Below are experts of layer 8 (counted from 0) of a mixture-of-experts language model. Rows are named router (the router's row for the expert) and show model dimensions 0-255. Each number is 500 + 50 x the weight over its row's rms, rounded and kept within 0 to 999. Numbers have three digits each.
After each expert's rows: "gets" lists some tokens that make up at least twice as much of what it gets as of all text. This comes from a sample of Wikipedia text that the model never trained on. Tokens count by the router's weight.

# expert 75
router:565511444558463501573509459458521495483487562512474476540661519594492441536546480453525458469434556506461416505406509472415427499577550425443532424533461518514555522599600498441460475443475323480523452437522451513551502432488470479536517459476545456530425539454475479493468511538398565460551481590481472514525526468495510504457477468521516483410533499511572566499592572520372509493469568524496469466570522468573554537489401508487524481448550491479483555418552456614546493557512594481491498434550541407522545495515546547458567484434533582518480490537451565469503526481423545448491510333470566442535475428492508570494546499517548443511561469560554448534404529519451547551539433559468517492484485513574435474407381522491505525437525495545514448496459500514421441476473459
gets: "201", "200", "199", "202", "198", "197"

# expert 120
router:489556455429416492561484469575593574423556592416386435448590546527557430623535460463459553627524499445410423434497554477496455477506365478477429434539493487499583541510512553506461480515594442511543416434533526580560559481524510527539437529554605468514480526515526425548491526526415480509488529487377500549545477527449551513498435497521498526469611459531483498470567518455458473523480577483558605509546478566576515432520406461527544452440508482471489552518536538499563386517441487521490512541516530446590525459510443504448513379510457547547490468437427525474488516520480485481543581509503596391513481403516566450580445533454498486486572490453498433511374526477434574578507496495542495467505545549502442491483456519461514466479530469505544501471509484445450447491512482
gets: "| ", "; ", " ", "– ", "—; ", "); "

# expert 144
router:531538464473503475534518477565576550460539534466373431405641523530561485549535561400487553602508495514344386487456523496499464506495466530484498455520468494484572533618555529515458450498500479465529421544556509491476596463530462485501513495562605489490518589485536373511494574544453547446486493463439473518560508492485543503527497487440498530429567442475420515487560519469465513498484547509485579496534496477630487454553356493456551500382561512539448520472578513536568422580441483505494516555455517440536515455525487486371555453479485538483427443471403496466370517547444504429516498471532586440536462511508531409524452524460480456530553494529443401484469530456469502617505470512500519514526484572513390459495420560475472467456502430450513539537525513467435424530513457
gets: "| ", "; ", "\n  ", "—; ", "). ", "); "

# expert 175
router:523609541476528489542507485508614503441560543486367414553571570607487482549553446532515548525585539448402444359494562464390434500504541534459538451508451459501518496492519523465460535472492357509484387514598527574480509486438504557539520410462585474563477486470517370550459573518431510536482494459524493480529454481487532562492515485548484512441590388575526581440505539453369468506508514468496569508508534572549520484504504479546529498401554488418458606470497475594523463551495564447548485459514557483591549509504485526475543458507435567536468480520484522452424545539421521511534532424489498509459474463527542511560549526486531413494572433515443402531430467473500581569465456535478519477536543501472403459465427474483456503483491473450497476529499474507423383524482433
gets: "5", "8", "4", "2", "9", "6"

# expert 172
router:581533499542462509542571433514575517388555569491405428529536592515424521557588523455476557536548581543444438430482499498501418424420447529449534466467500550444506552561560516512398442416435400482548533458562475473549515457489500526475526416538520486581396576495457434485483537496405465505501508502440503560552452467498422557451502480459479580482592453535525497542490512455399492497569593414437497388478494452546534457502398544531518505461471444500542518495556550505544431606545489505584521502522483444530477453501515535519604488478478552502438467525480532463460463536436449547565458438541560464446475463419573477522486535477507496575614459455430446437452509437492509552442509493458525525520554511507436504417411529514529497435582528558604488537477507509375428487521430
gets: "1", "0 ", "2", "0", "1 ", "3"

# expert 155
router:571575520454479463575524503535597472455474546557396467515581522523458471525509448454499560476503483524422503460545521445433429486492484586479527436501448579405460506499521535512496518482451392492529438534530504552516592483510468515518457510596549465560448534492462418489485551545409489464503546468490518542555555512574509502388539496475555493425589501536507450526598528437447451516533619451436517412438514494542482446445384507497587456433512468557447551531571479558546429555442553434511565520454515478558519489484509524480555403534327535404443488506484499486451594483468536451536535430513489525558540497494578482551497511530549470416567418408435373570443501469452568564404416510548502484516505522538431497469431463530509493432485509505565570500495476593436516469494448
gets: "is ", "for ", "in ", "of ", "km", "com"

# expert 162
router:555607493460508486567534449604500480503552585457445452433580508605526443538561468445495511573497500501495460433471514536500459425506553562340452400511469534482523491529556560455437503392534458586484453395572483500531600500440501536516536527512488462537404581493486379506473490455480438495495548549502520551520504505450469474540510285503588448478540444538483500513545578419468544480555499492474448455463531501608457470530371512503501464471515500424462624516502527628509468530449475488497473481520567582532455513451437489473552492467493493524460509501464574429485476495519487487554513449467451447507492489479533407513493566435560538474546471508500469452418520497460488626510494550479479517494552591493455505426401527533431464429465524509476504542496514422430401503538469
gets: "he ", "it ", "He ", "It ", "him ", "they "

# expert 231
router:502619499457426473525515458487516494430523516439436486427570524545604437646486506414543507578506511482403463387488560477465444500511472464491430428608435534447490472587552584507415450541573410521435395471515508560482594469507477489474500515479595416542497543515517408519579508532459452528560490471447473583520458528517510515575492485546465521449548428554400535512549565408458557476522516455523553516481455463593471480535414506560479486356553502457491521489546471475558395562459527466500470556474552463543469479516472507444524466519491550476455551516492562467472569496405572433507538468521559512529452477454548469553491515469519542458597505486452401481400582506472538596501504501578510439541490552520443496447438490544504451457471475431560461537500530435430420486566443
gets: "| ", "; ", ": ", ". ", "– ", "\n  "

# expert 199
router:517576479401508541587502500409475600499467564502449447505626506530432479578547433432521559458582462444386449459557514517422485433440399547439497477504478470502571505530523513459504453432522433480565498495559533542576562469548505567516478399499551407532395458512444491492519527567541478498523538527432484588535472458502508572523466447511531452502599475553554553518501572459469473489523607507488425497479521445550535403526407460450584497458492490572470578514500528513536468536483583539471550520480474446483489460454460512521557445518411427464460438555408541479442545515407514452528513526575487512558472400475503527581554536477476463420618387508529463590469433493471539564460468469527520448474510553485445543459329520483532561482532579554512476510527464475459546499477445
gets: "was ", "is ", "were ", "are ", "be ", "been "

# expert 88
router:449563490413427472581564472500554494426558619446372476520621530490543394604546434447481554590511473471388445429489555498493496483518449479456413432530450501499544518517572527475489511499540423471549425451534495560549552543504464462556424530559642425500498484486549375459488475516426513535542537530367473573498476521491558529486512497510477504447629474541449571543558566473381472531492542483483561530472494526538471479491453477504507465431551533495539518534517505488534423584471506535517503536467574503537508490471431562476470411521451574470462488492503595453449496500494460478492471467498549453541444464498527401592538539433526476420560488485526443482362476478451534526488459421478497480439548537526362550472422508494498547518517563465551445490519521490434432486542423
gets: "| ", "- ", "– ", "; ", "\n\n", ": "

# expert 190
router:508504448499443517515468488548500512442519585487384449503554598551552426618574436498487565451544546466484398468438494512453356496571500482466497482567471493485459557531603583388492513470521364514544513466591445575521583480473445558486558500531550523561349556529474440475548478516437502543526570568458535520515529481467540597506477489534567593448549396552497514476488521463454530463414471528498484508537462498521532462581432525519519562448562464417495608488552469530562414604531540488527570424483569483521528484526501538474501463512485527472495508542471497432464495529464472523535438389443487428494454464419515504548511496483539499506501455502414420466388499422464605567462524554464482512495462515502427510411406472516522412561448519492567474529470524494412489518528449
gets: "2 ", "2", "3 ", "1 ", "3", "1"

# expert 77
router:567506486529483545508486534505491471471477635520462470470625578570546503544506475485472523491588548400452370459426521483474437443453442464451438415444510533399487517548626585542507519407464463529532435520569496483540573461469545482588422482563574438545475556527545509442454493541477502470552464487532515517536450440530430572469472478517490495448593427610552465519510528500449579467487577475443470444464502470556502487441407489472565588440492466509518506521628495532515470520436499480559477444472569496487538499561439532483560447496486568535445479564438551535485442555490484495536498440546469451471501412475584498495509506508477471527551506507493412427387524476435520593469569446472540543478607527489409570422388459520421474446513522476547487559543524477387422521484445
gets: "\n", "201", "200", "202", "199", "'"

# expert 151
router:534544490523445473546525487516536500464565561516461465480558493612546549553573520446450589563579552555370433429465516454479449464459513491479484373533454511450520484556545533461498423507502444489536433392601483554544539478482499525463505523519549424539425466466494459518462526519428531446528499464449385447501454492430455542492488423485476522448548474531498543518546513507430541497480582522499515399503563525583556479481416481560545422359491480521537564528531436548573497590527557463514491501488568524554469456497555492444561485545378518544437443586439522479461500527411537583563487404533524461425471506520477469484506509417534547450578483480512446575459551415509552551476455536479447563532513471568456497473483461530532602456539474521569445561532520541337398533421453
gets: "\n", "==", "including ", "\n\n", ".", "==="

# expert 89
router:573539517529548552469483550501502494437571591507398407426542525567526532557567370470481531546525510503395456403443515501504486444429446516448470389544481479447495590553547511482454522505513451531581458466547500581554540494499539462477443485609594463537462527537516468491551452490493538511533552462429445594531493467427554535506486465593502491391625482546532440526628495509493513494524571434513518535493556490544494539452445443438494461487508507496428475514567542532489414594496550579561511507520485484551486521473500592461566443471466570535401548489500555416417471606400448544530455440519533514540467515447506517514525475515460455519483441486433389474374520490411545554530471457513481484532540609483434524494416523575429478441458543435555507579485491511447474543501452
gets: "-", "New ", "South ", "North ", "United ", "th "

# expert 139
router:545575468450427544533585474562492512456562571405458431481594547461573521569497402514543562630510594448524440445472490506411434523481462484526502430530470534446491570559586508506534523414469460537495381513597464573499535498422522476473501517508580479537501495519466424488511492537448468566558531439453535487550537439447564558543532450442550470545628440514551463506553546452428503480452475489466541452472536435582515488510485478478551463401461488494438576465481492560565442561564561372513537533440549471477486479480497574562570471530484529502438501534414504451507492591505531428547466487498611371426518493396513482504501546413459456515536480445500421430456488488474566558475461505469455451523524544545424467513446507508474564467483537492523485536515505508355413489508410
gets: "\n\n", "\n", "==", "===", "Born", "also"

# expert 202
router:543644515495516538566505528453552470408511567457368387489567554578494525511587445522478571520569509419467453477461485564375454393526459495463480437561504450525527493545532570438528457494476352512498498476511452597561576443549497544504467423459608446538459570485418467478455475490505423514489532462402554521499458447424530559563460478540503493427611436572520570511521508481439452492536523471475556488424508536540552500562414458494511569418580421484566550486555473604544466537561539493503550495532516514535470446498491451528574437496405470540498495517403608567431459482409537466482522462497510502517438495454516552490508555499529481483622421501514464508421480470466540533460501513529577482486477491483453486457409476432476567455456548552536498472502493431448510520548477
gets: "was ", "(", "were ", "No", "is ", "been "

# expert 168
router:564522521495472470467556473438514506462520542545456454443562558640516513555510437484513515469546510444441500413459533441495412529436446478449495393493468471538642557485622513463537555530470446491535384457533520531492581497497517563461426417605530393578442566496548450521517486520538532514477554496409527591525552502447559577442426417533521493511575426481514492494528487463489468481505605427438523504454517531569508553496434377443494485472540529509445497532539495528501448549526614504530434521471457527527501488428488556524543508582471520473450449518477636474454509524448482493483468481454487492562493425430564510479507516521515473478596361481449423462381469475376577580498444432563472514490457583496488507451456489481511507441448496469509426559500502472443508459595465
gets: "-", "'", "and ", "U", "un", "/"

# expert 225
router:529525514539441470567555565539541500406547579491445523510609573488501478534504405474508513544566512516474492372529497491455499516432532477447466401562491499496450489517518531504514582392475328577485481434534480575494532469507497520487506488606576487542485508542497387460524525539460513527527464537486564503497414523499538438486513397447463505374592464566497523481509514448465484483497522483518511436479529502562544513509472502551517465457598461563513486518510520524514468629532519463507487435493631471553509439523433449443524440525550592460513471495401563490494507445376519543631499424543501501519400437486564428524518517466493480440564437516455467547465529560420511547465458486446496458517553499486375481386405460526528502413545507490554444515561540564416448543508404
gets: ": ", "- ", "==", "===", "\n", "== "

# expert 111
router:522594566544403517493572552596585523423497560509454442527585555479559515531522481443491517440538539543427465438572549528445479463468446446439563350508494477429511499440578500464531583456483406455485496541579516480465531466521534519513434501540503462551471503511428432510566416464505501513517449503402506633507440465487512593535496429462545568433624484478477517565544483521404487481530545459503562441520544430506527494478436429527516471458582533538479541440530512621479483564507586488463446467549499384529511574457444457526494450501458488462435410520430572500504444478432552456549516446438508476448470432467527488526457579427503507521543447430413413475420464502430468583478481548508480472547530598567470503443392534438529474504546466496538548493527478504474432532548407
gets: ": ", "\n", ".", "N ", "(", "= "

# expert 110
router:590594513445583488490517513489501526493528488482463389520486516513551539543556477462491556511508542474421473371450524395435484492505418518428488457520499511438438480565555463383525576460515438582441494487544417510582543443463561538506552485538561475586431542580408399441556470498485506530586474479456435521518476535480540552459513429479528521471530455596581522497564565435460520475481512464510530475521549517589490411492429476494515526390518447543459572443558463598581442559495546537595553436451550491507468492514489454507507466421443535472481472499466532447517465557456545516550535417526430447511452536460518449514601473491430560481591389551477417505471481480500497561518533583456516445536447535507449499498437485463526507454499480513640478529521572428355393497520462
gets: "\n", "- ", ": ", ", ", "\n\n", "=="

# expert 94
router:497540427439506507524557505454547541415503565459455448461566539568517485531560509481409584588524494394437504435526525428467383472448499498422462474505483440500462506611523499495452479424509406534547409454573509535495590481468449557461482520552561538547396503550452437533493519442579469505534513467482500529518458525501500447500477484525461541451576473557486554478526505491420505484532597464481493545535456563613535528534406453419549509483522574544500545532511431569527427600512544533538428517538533475624548522435524524560486342525453473483444414497469583497501447462426524483495509441463534521383490456424564585501492508428485572499549470559461421509470474433350550655532495451526481503463526483471468519453379491549526467501465503531539486562489507524460459471504485
gets: ".", "-", "not ", "no ", "also ", "; "

# expert 178
router:529638464562427475505546491518548447461523537482433455451599560563533487558604530465478522502578460497485518445456503423408369464499479491430468476534447547406498539550575491481472545493528397478518461446539533567566537438498499541425528522476574451555445541492441463497487548505493506431535442508411440481483523472565478496519521423492475434420546459456532457486517499515427502476512587459468538408534489393576555502460494566514537517482528478537489631526504473558575464562578547471566455502521484461502426463495499505483554427472490510485385518479429554470465586487453581542571455444488531452484457485459521528563573447476593440544539437527424414511479558503478582597420480493476505525444486606507381395443437485590571493449516495527545454498505486560427423513467423
gets: "in ", "for ", "at ", "on ", ": ", "with "

# expert 238
router:489588479454444521517466563528513536473528604456468500428551600526509437556590422469539490562465569551426468465482528438459356505490514529452477418583396463461501505542587532414484494463466394511536452521589471579493563483498522594534489539472620446546400494526515359419503499470444467571511517506476443544527415466495469469481478429503452507437571473592529499475486608435421486488550494467517596552493501503526548500479476502531525486396565542485477583525538485505498465568487529528496476490544516577596497521503454490490526459476446542483445465511448645434497466526451514566554475420576500423544541452430524415529515446502445480419543467486458474507411461502444579533447536467520463508473538510541408534449441449488488513466496546463495467468528513488404394551594434
gets: "- ", "| ", ". ", "\n\n", ": ", "= "

# expert 140
router:473539474509513524589508531517550467421446521495420426442555529470560420619540470525566550547498482468440450370407505472518460468507425524445479458558455562507447493520566530418437469411430445453574478452569522528553513457482479533434478475585570441554430517490468450544544475495514515561519532471466478550512527540493585556531497481552500515457518461464485496489574566444457428458548612426565472380538519422523507493556462540503488524412534495441483587460557436561590470548544492434558500537553582543594537485515509471478594515497371507561485498551466544472441466480413558549542488481458525460492475474445532502531413552479521479497570457504460413487456476452501578582522480506473499497523609536484465523353462540581515448538506490494540575469504554411365432505566447
gets: "C", "c", "199", "200", "193", "\n"

# expert 157
router:530580549445454453565523471508530461451491567517500412407578551521542433543568486456567598574644460520480488448536558495459492478458481553458492386544472479434391552496509598411438512465482333562535534575536511557476551524512531566531469476524589447507429561516390461516544579450493467469519492454426499511507495459451496556492490531545462491522612464479542504520533562448376520546516523425555474454482499520512545453422469488591521541407490465504473554503515512475544454558497509510535479442499457465479465528501563499486512446460465579431448477434464540565473508517513520521532533347556426426494536375488573423528543541490469489477560453447436355476440490507448509533438519531503471472504524551522401486427423442478497523529499500460554524503514532484461407531590510
gets: "′", "|", "″", "/", "°", "("

# expert 114
router:469518497445451472535489477468592514442526582436482364497504523479506463524521502496478550584526488526427478410486534487431469486553457533442501462556502607439501469513563538484459517480582420454548389520562518542533492501500473562546430459495618458503415521514448451548504440497463437516507523442475534460491453440464469483536561446497539541410580452481496493457550556429435553466498541473594491526489496537496528508508453470532597458460481454547385501480515613561523471601518477453481571468522474473589493452531448520493511482501435494460524430519452590451442564498441518598586538380517549456529485437470622502592445530491481483480602345454507395542408473474454464652502515513485511525544492538507444529410474481466525470449558505524550567507534553490404413472492443
gets: ", ", "% ", "0", "″", "°", "000 "

# expert 218
router:542544480562469517577484529465583460448542649511355402449573577535564493526597453439541495504579583465441428507440503477430382496529485508416520430453453461503516562546556525519488525524564429511477439503553467573485603423417497519450511451541597435503454525495454497454482554543449560489497438481454502541509457477482563504472549430454573545481574523484475472488560478444453414539566514485527549465581499488517561494447400480574567434453458549543511548478512429466605406572508580495492454425518491461514541480546475454462528431541474545494441481546441519492460546612517552489491474440567525431506527433450513528553520490516526514459512467531484404579434465467521477592492477583425511468549468549493443514408392501585495473501468520505616487458538482493467423521496441
gets: "in ", "In ", "for ", "on ", "; ", "of "

# expert 253
router:528582467448460480583560494517535549457499589549409479524593587468526470584476476358440544536518561503478484440463528454404398496479472467448474444542425490497495542443504459496458535464537448563473487444574520491462552467529443492476457491528568482546437481453494398476621516486466488544533464519381493551511453502522537547394524419537470545476619441532572481421591465422380423474452526444431535478513453478633503511571418518527521497448538491512485566479560510542521444642506557504505523448516539527536458491417495495442517458471446629522511486505399556515484510556442565497502523463536529456520506440541487454572499547547512515443470393459457457477428465461465491647500467466484532494469532525432470536445384527513512587494490503494520476447535476472460443541537449
gets: ", ", "- ", "and ", "), ", ": ", "– "

# expert 129
router:519571534507500537558475417461537469402503522467369402476524554542534399548563500452604551558588549454434472424442505496451396409518475514462541396478429470504485518501545513513459527410538381511537462501597478531500529516493479467477442525536498569531524559580507423504568541471513505485481498476492484545522541457430498533555458416574553576467605486534529515578524518479489545523449641481518536479512540467523608457438421505504462509415521510519480480474531525519557406549509600446529537552479514508500433457582480486502500497528547605444511488483492547506456566474471493501577426471544544382537522483466561433541464478497555536444527515428429343460438505492461516533451517577486559568487557548512443525446364447536564512523496440544530484555525504457411421466500463
gets: "on ", "On ", "under ", "by ", "along ", "over "

# expert 118
router:471526514481513499583464442587555543504587552417429405510622512634521508574495428493401580527526503491413415396484572483497468480552518557371504399524449529491489511509537545517469438466426414515466388466553452449511632463438501500459467480487532453541405570509439452463498521515394482495543527528497560530514485495441521499530504443492542459468590441492502471550556470442442447473509543406519511472532544506507454479507450534518569480431537459554571631539533519629529424556526523520516494468477548555611512487489514490485566463546518498472513567564384619469469466530498506514494454428516524428521512523509566445607539517482482496536512419488449407512464477504413456583445479528481487477486520516442465556461417554481462484463524548426502543512496526488387474462520477
gets: "which ", "who ", "It ", "it ", "he ", "they "

# expert 125
router:497530522507489488513483462503614465364494514490334420489537519564603429550504394468547468495545486507379446437494509425507423466461493515397563409501498498467519554521518505499421537435504413460475492517579457531534611431525565529508473563527529486540464496529480454516540524478501471507491504543492432588514576505427442466565507470567488580422592387579566514573627520466444479511551618499495543484515494491539569512508486430509563505418577457476452571486590510520548386533503529495486528529470501482479535441485463514518463412473457552421519529484411609465432588487542544490563510482516477388470517457479606516516434510468535438415533474480513415466405535518473532515476504533490497496581551484526430482470404528574458501529520494481541522495498565517432484501458446
gets: "at ", "on ", "in ", "from ", "the ", "of "

# expert 101
router:504520469472489522573521438595573483498590601476424453492551502617491419508512391418530499520545570466427339481526549541489496451522531531417499428539417534529483584515551568533424494412480444575487473432574443506499585532448490543490463445490506492522347567515472440488499539471450471507567530474491542551530529486432529543536491348529541465460542459527487416500494571411460471451540550448553526493523495508534481489433422535545559456444504488518509628538560522560495428541560490571480517460436551488558536506490456459475511463489485551462512513532441585467479442527529502493534508450480461463482530507464585436538551569492513447543520401488449473493439496509420519640504499547503492465492512526482405504367416500532469439401479558482510466555575472497460467498577412
gets: "he ", "He ", "It ", "it ", "The ", "they "

# expert 194
router:586584541507457544520520511584597534511568523481429416495563586571509547522561479535583544509489517517386462490466479448448477483533491456431529437537525595417501516481578590450492458475503336542541434529493501459542487445486547523439528473518501451525442546502473457537415465536531504479500502527467523541529408481488445545500509412497456492482582486537554442460528556437377497472453560426478508468497558469586512537443469435531523469396443449554425575473528443577541471571489566486579491514485508404591538446511410531463594504508490478521464499631403502491486536503372523511497425429458557563469483454513514455496475530533520478555573474441382439560453522478464493574533515528478498507518499642515420495399391533505530491417516511500535508463539474527448460492483444
gets: "| ", "- ", "\n\n", "\n", "(", "|"

# expert 226
router:456542466505520436528433388616556486444511570502412385468548548565515443574537570479503517519583574504426434406423514499461526431535448536491531396559420581452574534554591465441500528467476421568483438403573517560578521514498505574502456497548619489595420466437486456542510527527508481531514472495473534528509427444540564492510530444512490555445610410552493478483545482514411495451518482502562552481520503529530552444481444548503487508409510418435496487550524541568512506584430568473493550463439511521568461550541512517508551412470439554527497452560470541468485553493403530529517544475477457463473443510401554537511482532502502478441571380483548384558425489497479474549410499512504481491517563523447453535493457463407419471499484527538596437470529504506433458525519410
gets: "a", "5", "re", "4", "7", "6"

# expert 166
router:588546562530513504570549433539538518441480487486431415428521563503575543556588414495495509508561470526353476464533526514478502433488489530457534404547454518504459573516589520512489552464454386499586452486626449558550570483421500556470493544541552468550379524429432418475487491465466511462442491416427546543553463511552502553520488478452491587424512451514492514491560521498454518495522578479471482436486565366558545533521463478574458503432465440505470500489561455540450438529526504540495495474541575463548555486506419513439474464560421560466533506466456573467446497519473554419508579492488448433494513513479515512535497503487541483495526467426500307527440511523410478541484475451493504473563506548503424533461380522600484431451489463552591516453559592439450407500478446
gets: "in ", "In ", "of ", ", ", "N ", "during "

# expert 245
router:573557555417452517515483513538541516485565531452356443470584515604505472532494366439489556547540571452394504487441521494505458497495452500346498502552425492486536548520565535392464485412531470512519502446594427532478481528564537627493480559508595494547466535592488548461485515442456452491513507528426454584526439498465506568513517451594498514495537535507515566493498558419460505494538617459482534499531481401577485534548444424485506490447525532504503579499566479549538464507517555464459478521508541456436518383487518413479557414495479542528449460531472581504514575539482480459569532430521481405477471478434490447475559483519494425474581447495495426525395482483468528567480469491462456515457533529519467552480371558514472500334507513541554535464482441490481453496567405
gets: "\"", "is ", "The ", "s ", "I ", "You "

# expert 217
router:575554545575499489511547500461509494412511582498470458574576572506528505515439407505441482539563540529414480460479488439437487508445480477447541457498521521488469489534559547472489522367449328552528430520562470546482550395425509584480478502534563415529481488467464440504516436541528484562451562540517594498509457478473518592476439450516551537407576481521593505507485571500447471484498549440473539459510523484565635498520457450474534497475587497544447558497502440629539479591506511530550437458520457479547516463521483504526543477543478519427399450592493546411485528549464544469499467433506497487478528499532520511443506513553534459484544537473444448466408541440505501550531531508462441477520493583515413574404365457538543421392504554532579504481457461459421385422548425
gets: "\n", "| ", "- ", "==", "===", "\n\n"

# expert 154
router:497589505464421450574605456501585463468565612506379384539523570551437485511575441467555512492488531554416443454526553524454386525533461486495537408512482484437418493527575505519486536460509479432609471412588511518533528503507493492479398440483529488492401604467500396533470506437487418508496530435442517494487439462533534427504470422465515449458632522467533513531533553454479555506526618517518552484462503435529498451456473501557579429515486444517502554490477496624550468573529431538522529435540485475553565470561492573458551431511464487453456409547415577520503519573500487558531551474581509420419499440539476453562512544510489482465555428491546460458449522462489517578474508523511464580480485540506403558457414488531514525401524473481561522497559453518425437460481467
gets: "% ", ") ", "|", "m ", "km", "in "

# expert 191
router:487564468488437539569428487499536530400594545436400462477489536573527494547524482522494512578578515510400473474469524470436419453492454475342421368563519521506580449590555542444431506453533421470491448544691472554486504467413473497508528546504507480538373536543499525481550537485502438500461494440426522518524465485466554523529494467504534525522567457550455501454493568472448456460522611479506650504536509505576478519438492470505532513463560526454450560507531564536528434528563605538561513425531561463518486516564497571422587502540459554455445503539484519413451492508484515457468480387497505436527444490491566437567516506530496480494491416504434392446462524461409488559553458544497508527411524537512469523478443507515435434525565506465467542579483456458430463439473474
gets: "that ", ", ", "which ", "The ", "this ", "who "

# expert 252
router:519595504487384525543524468550520538529559608486443473414577585548608479524577499448562482523515484507445419507488531487397429479518489495431487424601439481523509523478560537504505492458548308549513427500594485533459610512511505551550539552451576490517444483568488421507520542484417466536511477479455534535513570498526479553482479408526539517488543466549468538457493557411455502502447566388519502484493541533586505457461467469508572499391479516504522602452523479550531496537551513521497502481517541500569448478500454433452583521483461457470445438558390589416432517513391551464539546438501493482506449490457506410467474537450462444508569412485442378457448524451402572562526524502520488538487513536499493507407464511454460489476493476513506517524438464499389429463495377
gets: ". ", "\n\n", "\n", ", ", "). ", "."

# expert 223
router:559568474449495550513541534448490461408552562457419432535506491540497441567551435497543487561599498547328410449522523484496462510454496461476515443469422496495564477537625592427405474496542357556501460526537488589499542522462464599496523529469596434567452567478421434493530519481491459530550523512502461491549488460489457482571505468553530560440594433536478501477562521406453505487571452459530560486523515475601526455465430486533519507460529492449449564540573456536510478665495522521457513517440554481554493444572452502426519474469495518450487536486451558459451550472482551512508514454481431450520473465559469514501451533475482496533639456495403462460373505454423502624439501590516490503523432553498413524458461497480498494443488434444555542484521541420445463500498439
gets: "| ", "°", "/ ", "He ", "No", "GK "

# expert 203
router:557555531472493484494434527562571514492545598463372438473560510543533515470481449422483517507514597483340492508433504514521415498514451528442508449570446515482502513562607510410487512392506464518523480481565450522530555505540506567502422604538545481602438541560457518557460498458442471451549509517394517542515474490518499496555480420542583521489595461540411540510496495505443509500525563481433535447450525374562517517500417422437476510414486532460505499447508467583581483582509593413476490492513580547487506457546533463492557425534468612475485464551486521519509501492481567502551475477556518441540437482499452469492508478554440471491572372445456482455396483455464499577517487474496463498441557488503428556459424532484549483386501497511654506472506445464453464448581403
gets: "The ", "of ", "\" ", "Best ", "My ", "You "

# expert 254
router:521566560485483523521535491442529508489498568452491428502528557565474474547500458422474479497599492451414508450445519523469452537492483556482438445517411524447498500490594490513424503451579454481480445407641450577530539473461447473409424492586607482536440554504468401493474541539454520475457429466436534524526539573504527539503408450595485479446542407518482425522507464528395439467456567435537539599533419499559533466464409409463497493394449460522464540507528449522612426545502528467531439413472521464572518450561575556500505457468479535484471472560394536459472568510456460561498493415484517512488493486503589444598520418524522465464569452515525431482460586455442557572499515570430468503533530548487416530443456530574537465534540540543565457569534539448413489512470429
gets: "- ", "with ", "and ", "of ", "had ", "in "

# expert 112
router:525554468492537481542497446522573565413457534409482389501551584501505432518510477497474508612561517493400442473390508453522435472538452502426488448469541449455496583533595532465500484491501471447525387477517524547514590519522428569468464581591517466503456505513448480440458395485475503592542486454544522520524467511477568512548476458540499607467545516581490478524591577496484486477452525468435501482539437412562494535487456441493480426345468493525558495407549480583589491546506538516494503461495489502556519454406531524579559456556540509481501456597421539469488513530487505553503579443476512502489450502462586425557475412457513433475571509521453463488470486518391603598436507491498490510557530619494456476509417509531442457386538454602511492512457520493466393465522415
gets: "had ", "has ", "have ", "to ", "\n", "not "

# expert 115
router:528541529525429564502461455481541462477559604462456404494585569493584519507546418399513483570477453492373421472538519498451402470552438481394506448517427543459449545492559481546470464447499324446522412521627492574526527515509572537443474540504592467537441501528474502516513503459400466515527505498429515565533468496506475519554477416564522521502516451578531520532530607509497524483461583483466478534527465577580527442502452450531596483480459585437526516541536494539568467518550544470517524503540560538511496425531502487528514508521437463489462411506490634440486475537376569557543563441521584422504524511469511415449508461518494508498503440455495385398433540413500567559503430493481464520516480505541470521393434554488438492522565434530532426494487473458451464486552455
gets: ". ", "\n\n", "). ", "\n", "up ", "\". "

# expert 64
router:498613499534435491583483526544572478465490604466443506397632539538487514579601426468488514533539520485433437454477504477419482460475507480468493458522511492467470580524633593454528536460537343552524474475565522522495569456483482568454489464509568508577437490553500465452493498492479478497499508423414533433563515468547496541525484429488571479468521472549547489438463510490487483512451567454508479498510518497544594429491431452485575465478516483506481625507457500628535475598479533503530525470485518527528523442541457462462568390450432546488485488488413544461454464521418535506528567432473526438517496409501607515514421460499518474512483488539459299529362488467423523596517535549488452515523535605537426474513398493501511463494551497536572470467508555535450496546553494
gets: "\n", "|", "| ", "; ", " ", ","

# expert 67
router:523550472476487523508546506556525493573538601462472426502549551547482422535509449520532539510510501534401447499480494545443475470533452471465472466485457537519463516507592524430494490457498368484573345482573436520450554520452559527527424525475530415536400498509498485477471425447458446547480503531441468546495525457535566480505490469502515556444549470514498536541505548522461530484464543421521542510554497472550607513551497517399554560431626456412503610419621522582550440608515579551482511485550497453527520424544451627423513417504484551510541500582490533491467610529446516426567514501436466473476447426473526444546495468448487566481548486384464433440408563494491567572380501461502511486535539568496476489438390459437497519406469481479469467567533536476475442463527462
gets: "- ", "a ", "to ", "==", "\n\n", "an "